{
  "n_layer": 13,
  "d_model": 160,
  "experts_per_token": 8,
  "d_shared_expert": 0,
  "moe_layers": [0, 1, 2, 3, 4, 5, 6, 7, 8, 9, 10, 11, 12],
  "router_score": "sigmoid",
  "vocab_size": 2048,
  "tie_embeddings": false,
  "optimizer": "soap_variant",
  "seq_len": 256,
  "train_tokens": 476300000
}
Below are experts of layer 6 (counted from 0) of a mixture-of-experts language model. Rows are named router (the router's row for the expert) and show model dimensions 120-159. Each number is 200 + 40 x the weight over its row's rms, rounded and kept within 0 to 999.
After each expert's rows: a language model's description of what the expert responds to; "gets" lists some tokens that make up at least twice as much of what it gets as of all text. This comes from a sample of Wikipedia text that the model never trained on. Tokens count by the router's weight.

# expert 17
router,169,146,232,211,238,168,151,250,156,210,180,188,204,198,294,241,192,159,227,123,150,213,163,177,172,160,210,237,231,233,145,178,152,266,269,147,197,275,201,124
Description: Inflectional endings completing verbs and adverbs, such as -ed, -ly, -ing, plus common verbs and function words like been, not, him.
gets: "ed", "ly", "ing", "en", "ally", " be"

# expert 43
router,191,267,165,136,271,197,164,214,138,190,232,184,277,206,208,215,181,211,247,180,141,186,160,234,171,139,255,167,199,231,132,153,192,201,203,165,208,195,178,183
Description: Word pieces like n, e, ch, et finishing or continuing a word, as patro-n, unknow-n, woodpe-ck-er, Te-ch-nology, plus words like first, full, with.
gets: "n", "e", "ch", "et", "g", "p"

# expert 46
router,274,256,171,197,265,173,184,226,147,166,227,189,158,187,236,207,204,223,159,223,188,270,249,231,197,231,227,124,158,241,159,195,162,225,254,153,114,182,190,174
Description: Word-final e (rationale, One, infantile) and "ad" pieces as in headquarters, addiction, broadcast, Ahead, plus stray space tokens.
gets: "e", " ", "ad", "le", " Ad", " head"

# expert 53
router,246,236,199,192,298,219,112,273,228,188,179,219,182,200,282,158,219,220,214,193,150,259,231,230,161,202,183,207,212,254,211,146,198,164,197,177,137,250,250,155
Description: First piece of a word, often a verb right after a subject name or pronoun, such as broke, quickly, tried, misses, proceeds.
gets: " ", " se", " E", " re", " mi", " w"

# expert 29
router,255,170,168,174,241,153,167,265,119,182,239,170,205,156,135,267,218,118,143,196,194,224,134,284,175,163,245,220,142,293,207,110,153,249,209,227,161,256,185,210
Description: Short syllable pieces after a capitalized first piece of a name or word, such as Rare, Vienna, Rosanna, Calleri, Made.
gets: "re", "le", "na", "sa", "a", "li"

# expert 0
router,214,235,175,175,276,148,187,223,179,192,214,189,208,77,268,164,214,268,188,243,201,228,173,246,182,199,206,207,210,234,140,149,191,190,176,235,141,253,219,164
Description: Commas, especially in place names and numbers (Austin, Texas; 6,473), plus clause links like and, after, under, due, and word-final b.
gets: ",", "b", " and", " in", "),", " ("

# expert 41
router,186,221,140,209,288,192,184,220,128,174,169,203,245,176,216,317,192,223,230,133,179,306,134,236,75,224,249,202,138,153,121,191,121,146,216,173,215,273,197,201
Description: Middle or closing pieces of ordinary words after a short start, such as either, limited, Repealed, scenes, signing, Elocutionist.
gets: "it", "ion", "g", "ment", "ed", "ctor"

# expert 44
router,196,218,218,181,207,113,160,276,157,135,224,235,228,190,162,259,151,229,232,117,162,244,157,217,210,203,217,225,121,200,106,244,169,227,237,221,179,188,233,147
Description: Vowel-consonant fragments inside words, above all al, also or, ol, ro, e.g. behalf, Italian, Suborbital, stored, Albion.
gets: "al", "or", "ol", "e", "ro", "il"

# expert 16
router,318,144,162,191,267,171,156,278,243,121,124,189,175,195,237,170,203,191,163,247,194,197,134,282,203,212,174,205,185,191,139,201,146,275,224,258,210,274,253,150
Description: Mid-word consonant-cluster pieces such as mb in ensemble, comp, app, and fragments of foreign names in tables and species lists.
gets: "mb", "ang", " comp", "ti", "vi", "ho"

# expert 15
router,210,170,210,182,216,168,151,188,158,211,174,239,152,129,200,292,167,220,183,196,144,234,168,163,169,141,300,212,179,199,153,125,192,288,234,226,235,203,127,89
Description: Verb endings ed, ing, ified and the particles or prepositions after verbs, like counted, referred to, burned down, known for.
gets: "ed", " to", " for", "ted", "ing", "ated"

# expert 13
router,199,176,156,165,244,126,155,262,181,217,227,137,248,163,239,144,193,167,173,151,134,174,226,211,211,194,225,187,95,234,138,229,109,216,189,211,218,269,229,203
Description: Word-final pieces, chiefly plural s, plus suffixes like ist, ers, ator, ities, right before commas, periods or of, as tourist, words, areas.
gets: "s", "ist", "et", "st", "nd", "as"

# expert 56
router,270,248,145,193,249,233,193,280,192,209,210,127,134,139,177,200,94,153,232,199,187,218,208,195,136,191,176,212,197,194,156,165,131,239,200,271,209,246,169,166
Description: Sports report words like team, season, League, Cup, Championship, and over or against after scores, plus sports table pipes.
gets: " |", " the", " for", " team", " season", " in"

# expert 55
router,189,211,139,136,315,162,102,231,187,169,192,215,159,158,211,204,234,242,207,196,183,219,249,176,209,202,264,220,197,173,109,185,207,246,220,153,168,235,200,126
Description: Past participle endings such as so-called, related, experienced, the word and or an ampersand, and capital letters inside all-caps acronyms like SEAL.
gets: "ed", " and", "A", "d", "al", "D"

# expert 49
router,191,148,177,183,262,223,218,293,143,210,200,169,215,156,251,181,193,230,228,175,173,219,254,195,216,179,261,259,219,229,157,195,194,233,233,280,203,190,192,198
Description: Word-final plural s and -ing suffixes, such as weeks, Games, bundling, Filming, completing, with words like make and football.
gets: "s", "ing", "ting", "th", "king", "ring"

# expert 40
router,256,182,223,249,256,111,237,224,134,168,224,225,246,208,251,177,197,163,242,160,244,232,172,198,218,136,228,249,167,218,147,197,171,220,209,194,181,242,283,148
Description: Mid-word syllables ending in a vowel, such as to in Motto, pe in torpedo, co, fe, go, mostly inside names and foreign words.
gets: "o", "co", "to", "fe", "a", "e"

# expert 38
router,197,134,130,218,239,199,180,168,199,152,106,196,160,169,245,206,207,154,229,258,113,206,158,265,162,195,218,287,174,244,171,177,176,188,227,138,199,193,204,158
Description: Word stems awaiting -ed, -ing, -s, -er endings, e.g. kill(ing), order(s), front(s), finish(ed), found, form, design.
gets: " A", " S", "port", " M", "ill", "amp"

# expert 23
router,192,181,215,225,227,143,165,267,241,218,217,128,231,191,185,202,181,237,194,176,167,218,195,239,141,137,182,246,87,269,147,237,174,165,210,229,170,162,193,172
Description: Inner word-piece syllables like an, or, ar, va, les inside names and words, such as Nissan, warfarin, networks, Honorary.
gets: "an", "or", "ar", "les", "ian", "ba"

# expert 35
router,313,154,173,242,239,244,181,210,240,123,180,237,174,194,267,168,159,187,245,215,157,201,229,264,160,143,186,181,151,221,181,207,157,182,273,231,152,185,170,151
Description: Final syllables of place names, Latin words and personal names, such as Pennsylvania, Cattaraugus, Mississippi, Sylwia, plus words like States, Sea.
gets: "us", "ia", "ma", "is", "ca", " Ra"

# expert 11
router,184,220,117,187,238,170,239,230,193,175,193,177,244,158,187,229,142,200,183,200,172,284,190,212,172,201,209,279,168,226,173,181,199,263,275,196,115,170,197,156
Description: Punctuation between or around numbers in measurements, tables and dates, such as parentheses before conversions, en dashes in year ranges, minus signs.
gets: " (", "-", "–", ".", "/", "a"

# expert 61
router,266,215,207,169,229,198,146,243,155,174,190,188,235,125,181,163,185,232,199,202,165,183,221,231,176,182,227,257,144,248,162,179,147,194,225,149,151,246,191,119
Description: Commas, semicolons and conjunctions joining clauses or places, like but, when, where, while, and, plus the piece le, as Aristotle, Knowledge.
gets: ",", "le", " and", ";", ".", " but"

# expert 52
router,201,191,180,163,212,179,188,168,211,192,202,186,252,131,278,218,163,207,181,158,185,217,198,232,108,198,235,242,60,243,177,197,195,164,230,193,166,233,235,167
Description: Pieces with g (ig in originate, Dziga, protagonist), table-cell pipes between numbers, and the word from.
gets: "g", " |", "ig", ":", "b", "ga"

# expert 7
router,193,247,164,181,250,159,225,185,191,187,200,142,213,160,185,239,226,164,259,195,196,204,118,269,215,101,214,200,207,202,235,146,147,195,215,227,202,212,189,144
Description: First names and early pieces of proper nouns, such as John, George, Con, Ju, plus middle syllables like reper-to-ire, Dist-ri-bution, ma-ga-zine.
gets: "ri", "on", "en", " Con", " con", "hi"

# expert 27
router,273,243,235,189,197,182,149,224,245,207,219,141,240,133,148,248,165,239,255,202,213,243,180,210,203,163,247,195,183,160,228,176,148,150,209,248,200,218,138,173
Description: Single-letter c and pieces like cc, ac, ec inside words, as in Antarctica, acquiring, Secretary, mathcal.
gets: "c", "t", "cc", "ac", "ec", "ci"

# expert 58
router,215,182,185,274,237,121,183,217,207,197,224,207,225,222,246,206,191,182,188,219,170,179,145,179,139,175,260,273,214,196,139,157,146,241,223,214,167,173,149,164
Description: Endings such as um, us, is, au in words like numerous, Platinum, status, and species epithets, plus sub and mid-name syllables.
gets: "um", "is", "us", "id", "ga", "ra"

# expert 24
router,232,181,151,232,279,152,157,215,147,171,217,187,198,193,104,203,155,179,174,236,163,295,188,278,209,199,197,198,191,182,203,208,143,182,242,232,199,189,164,171
Description: The word to after verbs like applied or due, month names such as May and June, and pieces like bour-ge-ois and Suc-ce-eded.
gets: " to", "ce", "ge", " June", " May", " that"

# expert 47
router,234,215,141,248,243,169,202,208,160,174,205,204,239,155,172,179,141,159,186,205,144,253,158,226,211,214,298,165,64,313,187,203,207,197,204,202,209,225,181,196
Description: Tokens in statistical text and tables, such as %, km, table pipes, commas in dates, plus word endings like lawsuit, makeshift.
gets: " |", "it", "g", ",", "%", "–"